python train.py --groups_per_token=2 --tie_embeddings=false --dataset="wikipedia_en"
Below are experts of layer 4 (counted from 0) of a mixture-of-experts language model. Rows are named down (a neuron's output weights, with its number) and show model dimensions 0-191. Each number is 128 + 24 x the weight over its row's rms, rounded and kept within 0 to 255. Numbers have three digits each.
Before each expert's rows: a language model's description of what the expert responds to. This comes from a sample of Wikipedia text that the model never trained on.

# expert 6
It responds to: Role and place nouns. Nouns after the, a or his naming roles, places or kin, usually followed by of, such as Bishop, Minister, District, city, father.
down1:157130105138151133127165143120109097143082127140113137109134103136105118157099105131130107093120134135137082079151096134130146124142161114102108082160085146144170130134110135170129148085137106103160136117134121130128167102134154141143132150135129134111121137163096115107149141119107131119166159120139167137119094139132125163084137136118141093114123104171158081098136093159137153118090162143113154134130145163097128111137101115080094126087124130119140144153101179099120144111092106135078134124136119150120223121136104133125156117136106111134204138122144163130132146139123130174

# expert 17
It responds to: Common noun stems. Concrete and general nouns or their endings, such as water, land, system, guitar, and suffixes -ion, -ation, -ure.
down0:100136144141073126150140135108131110163137123091126165113097124105135104181114119159115128114145126142122117104079108126172095127130111178138163165159122139125129115124144126128142097098106128142124131130155135119127127203122118117123123149192114151135126150143120142128104167174103110154121124106116114140204115122104117128134136124106159163141139088087111132124104106101123087154127120137145124146104118138090168131166102179115149142140105109065131149147107137107101142119108099150163154102102121156115107118102140182105175138145115147069100107139093146151150146122123123115

# expert 12
It responds to: Quantifiers and word starts. Quantifier words like all, most, one, some, No, plus capitalized or word-initial syllable pieces such as re, se, inter, Le.
down0:131128127138180101111128107184122120117116130147163082137147162152153107118143136141114134163117147138106082138138156105101097164149080157109119162096171144154144152138103139133097128126087142160113136098120132131162075136132121196103111124142113133121116125097094176104161098096105136108134187128088132122116146133141135111158142143105115141148122104143089142124139133094082161123139144141142084096104096138095124121139140071151139121139105127125108117132108108106110149157110120134094151116177110158119121157122108171108148139110151160122189118124148130072106133112122140123

# expert 11
It responds to: Section headings and counting words. First word of section headings after == (Personal, First, Later), and a, an, first, two, three in biographical or sports text.
down11:100098080140126132098171118147112076126070129121145091140083134148134100164155141139148112134117168113129162096102098122127123098135178105148085085136119143104108157114175131127149144163124115143117115103140127131126138169089132126130121098132136140134132127138081153114148103132123178120129161084146137129157089094127133121140161160130108144108108146182127098117145155133106176127173155143149150135155138142098112146153139131144080099090133109079122114123084104120108121169087153108164111157124129161077135135131152142112109138144123111153125121122149105126170159143126139167

# expert 26
It responds to: Foreign name fragments. Single letters and pieces inside non-English names and words, such as l in Søderlund, z, ch, Bh, Raj, Indic script bytes.
down0:126175133181112085127105094138111128144136134132116142119124108091118102140108103144103120157126117148135122136109091156111115122121148128164115142122119137140119129117165122119070106139146134152141152105146167113170123185108119094159123143196168092089146133139141151126142104086150145151103136176140143131098164073106116072107155149126137150158141097105128132145093128113186149130151128133130070108140172149101101140155139119138150104147107096132124155133107143127163096132094122135132104117109107174159111102119109131143105124173192101133111103116146105142143141130121108104

# expert 13
It responds to: Parentheses, units, math markup. Opening parentheses, unit and degree symbols and LaTeX markup in formulas and tables, such as (, km, °, ^{, _{.
down1:119111143142098111168125156158129189098081145134102133107093129145076133119138139104105091124114095139143132134158096133156092093117150106102130103092163120122114141055125165144121106125155128133182109118119119149151124209144124099147157082141144130098144118129131129080141114137147109128146127121159107171145112140134148117154126130134139107116125127090133109122101129108125169098105119124139148151146135137127134118196135085139147097157126193097130106115155140078119129134121127144161103121124137102125130115162108113093129178090112123123157132129103137179162121133150120120

# expert 16
It responds to: Table and infobox headers. Label words and team or place names in tables and infobox fields, such as Team, Country, Championship, Peak, Source.
down1:131158136114147101089097134139167152147125128119144113142131102149103093127108102110152062105134119151141138123138118110123180151110154134116099138090122106100131092109117109152175153181105096097143117117146129097160129060152136160124117096093134098091123111143134131130120110119131117114139087097141150129120156089204132129155112133121136129135134103150163147119140092179127147114130093102139164137185130123128136164109122099142149124110120138139113138151121120099101108150115162181150136151143140124124135176140125144123141115160169112105183141119095118071100121130115163100

# expert 15
It responds to: Event and group nouns. Nouns and plural or noun-forming endings that end a phrase, such as season, election, tournament, Cup, -ations, -ers.
down0:147119106128127134121123157113124109142121146144155169135142129115139127124120153173139118111101147115171115133122148133126143135133152130160109124149076126080109087104112136130154127154096127148151114105131142121094125178158120154151109145129091114081092161164165129082125121099102135126161106124118122142096125124118092132089113104142087163153132169127117141140122069110143138152111121091130116089158126111169145121084177167111118120131126090135134149169096099102131121173107112107161132132130111136123026108120124172135157129142117167142156129146101153155170152105114111125

# expert 29
It responds to: Verbs and auxiliaries after subjects. Verbs following a subject, mostly was, were, is, has, had, been, would, plus to and of after nouns.
down2:129115120187139105140125112147125152176099123131145110148146113128159121155130077145127128128130110139098158153154191124147131119121115130130087138126081160104125094135143119171107116156118153150144159133125110104124127183135108128132145131104093107121101112118098116079167170112124104120148123074131141152071095123184100101104137124136202136138067131144102091161107130167117143108121149146102119093120120153095145133128103128132107114121142124129154135101145087130166125131163157167134169148131105119139066112150122111089143115100165135127129116124114112143133106146161136135

# expert 24
It responds to: Personal name pieces. Common first names and mid-name syllables in personal names, such as John, David, Stef-an, Dj-avan, Mat-te-k.
down0:179147148114145132136108102125134148128083119115150131088114123127120112133115128156099132161151139106151146122121131139157167124130180126117122160141165110114117113115133105166151120115104126128124125160139117114118117157146112156071101090146139133108145105072136114135122116138111116135144173140124139100074127116129107125127125121152108095149115119145140107131157138085117137099165089152094139088135128078128185125129135108110094126106127115088104115144076137113113166149095139126140122145145157168104169131197145110130146123082133094162107159149183114065169147156168117118

# expert 0
It responds to: Mid-word stems and prefixes. Word-initial stems and prefixes of multi-piece common words, often before -ed/-ing/-ation endings, such as un, Develop, Decl, cont, prep.
down0:087111141147172121088091147134133121157132157081124119109107120123110121124099109133163100106120145179118164152154116128104100150124137156109132146130130137142098125134102115137175119122131098154142099093139157144144130146144126160183140118105139132183159129095113193155122145126195105128133076097163168100116130151123087148108115133136145109095103139092140137136115143124128090133133146119144110163127110155094117134140129087123067157127158133124115154063093131117171139097091120135115097114183102141126152120134134130118104155161113150120163098140112124115150107108144150129

# expert 18
It responds to: Structural markup tokens. Section markers ==, ===, colons after infobox field labels, table pipes, and of or by after headings or nouns.
down0:121152110112169118158093140144154149102156165131153097135103146127143128118168105132098141117050132129089138149167125124111113159138100141131147101100105129079143078126166125167096137181095115159133110119109133166109120092102123136121070155121131119110137122160167094179098146132115131121108160126155160124138128130129128120157131103135132128120085143141165100132112151115136138090130112132114114130152143127117122106153080106162119093124143120121200149123149086139129112119088128118159173115150138145167156142106128142087094168145122161112137118124128148162076120108133123113

# expert 8
It responds to: Capitalized word-initial pieces. First word piece of a capitalized name or word, such as Mar, Al, Pro, San, Em(my), plus lead bytes of non-Latin script characters.
down0:160181128147119118167122145132160102116105065169137189101134127127156107119146138171102082129141136121139166147130114140158169152150171126116119116144113125142092111123106127106122110141149149160155158127174095115105103130143101156141111146132144126121152134107159106150111124119106166098124135092127149099157085127146103118136104107102116131163159066119119107089176143115147116131145134126145112141121157089102094117118127147104165131089141093136118137102134137068103154143152144163139118114128126108128097148135100129125121160062115100136092114153129155181113110112165122126

# expert 14
It responds to: Personal names and initials. Given names and surname pieces in lists of people, such as William, Smith, -ott, -ley, plus periods after initials like H. W.
down0:136146135143137083145099117175131111129122149131099114099120125163130106125128179093093147153118123132150098155126132121142108131131142119071135146088110087115135091162115181156128153133109159150152120129119141144144184104158118132154142103112169098108095129157081116105135150099131148134149128165135138159101113114149123150122162091129135161107095140157117158087098116109163163095125072110157126109111145157127139135125187126088112127167149098115117131113118132113100138143085119131099095103127124144109119169132182120145137093161170139134158155115131084142147092114123087126

# expert 20
It responds to: Early word fragments. Short opening or second pieces of split ordinary words, such as c, h, w, at in d-at-abase, categ-, bul-, surv-.
down0:116167118142082125113101156163101137119133131095128139139112146117090160156146124131147167187126137071086155151124153130117133131104130130128128092137130117116149116164145114118120114117102132112070088124115123143091082182117102117172103122155139121135121123068108122131141153180117162146131081104131085126137127132129144110182151072122168135145117186146128153128176125122125134150133100157171124120099140116151119104163128150117136095110178124166144154141141086121145108143145141108105137118111128138102138160147091139158115112107120089146136116118137100086127126116107164139

# expert 10
It responds to: Name-initial letters, Japanese romanization. Capital letters and syllable pieces inside foreign, often romanized Japanese names, such as Y in Yutaka, iy in Kiyoshi, ō.
down0:119113146128121132127128139115123140149150133131098189136121137114105183140122092112087111133148144110140136147122141104128105106153100095133144132171123116132123109147118154114120133107123136094106145107105120138132135152146142090117154142097137113113147153144145077160147093107091149153115065160151151134162164101104143130110157092129145156133128132119126179164113135141127138107170118069134164143092051096135141128158109117146080131142143105129154139146148123163128154125179143127109112106104100151180107123103150100138179063132133138127098108152132089176106136121152105110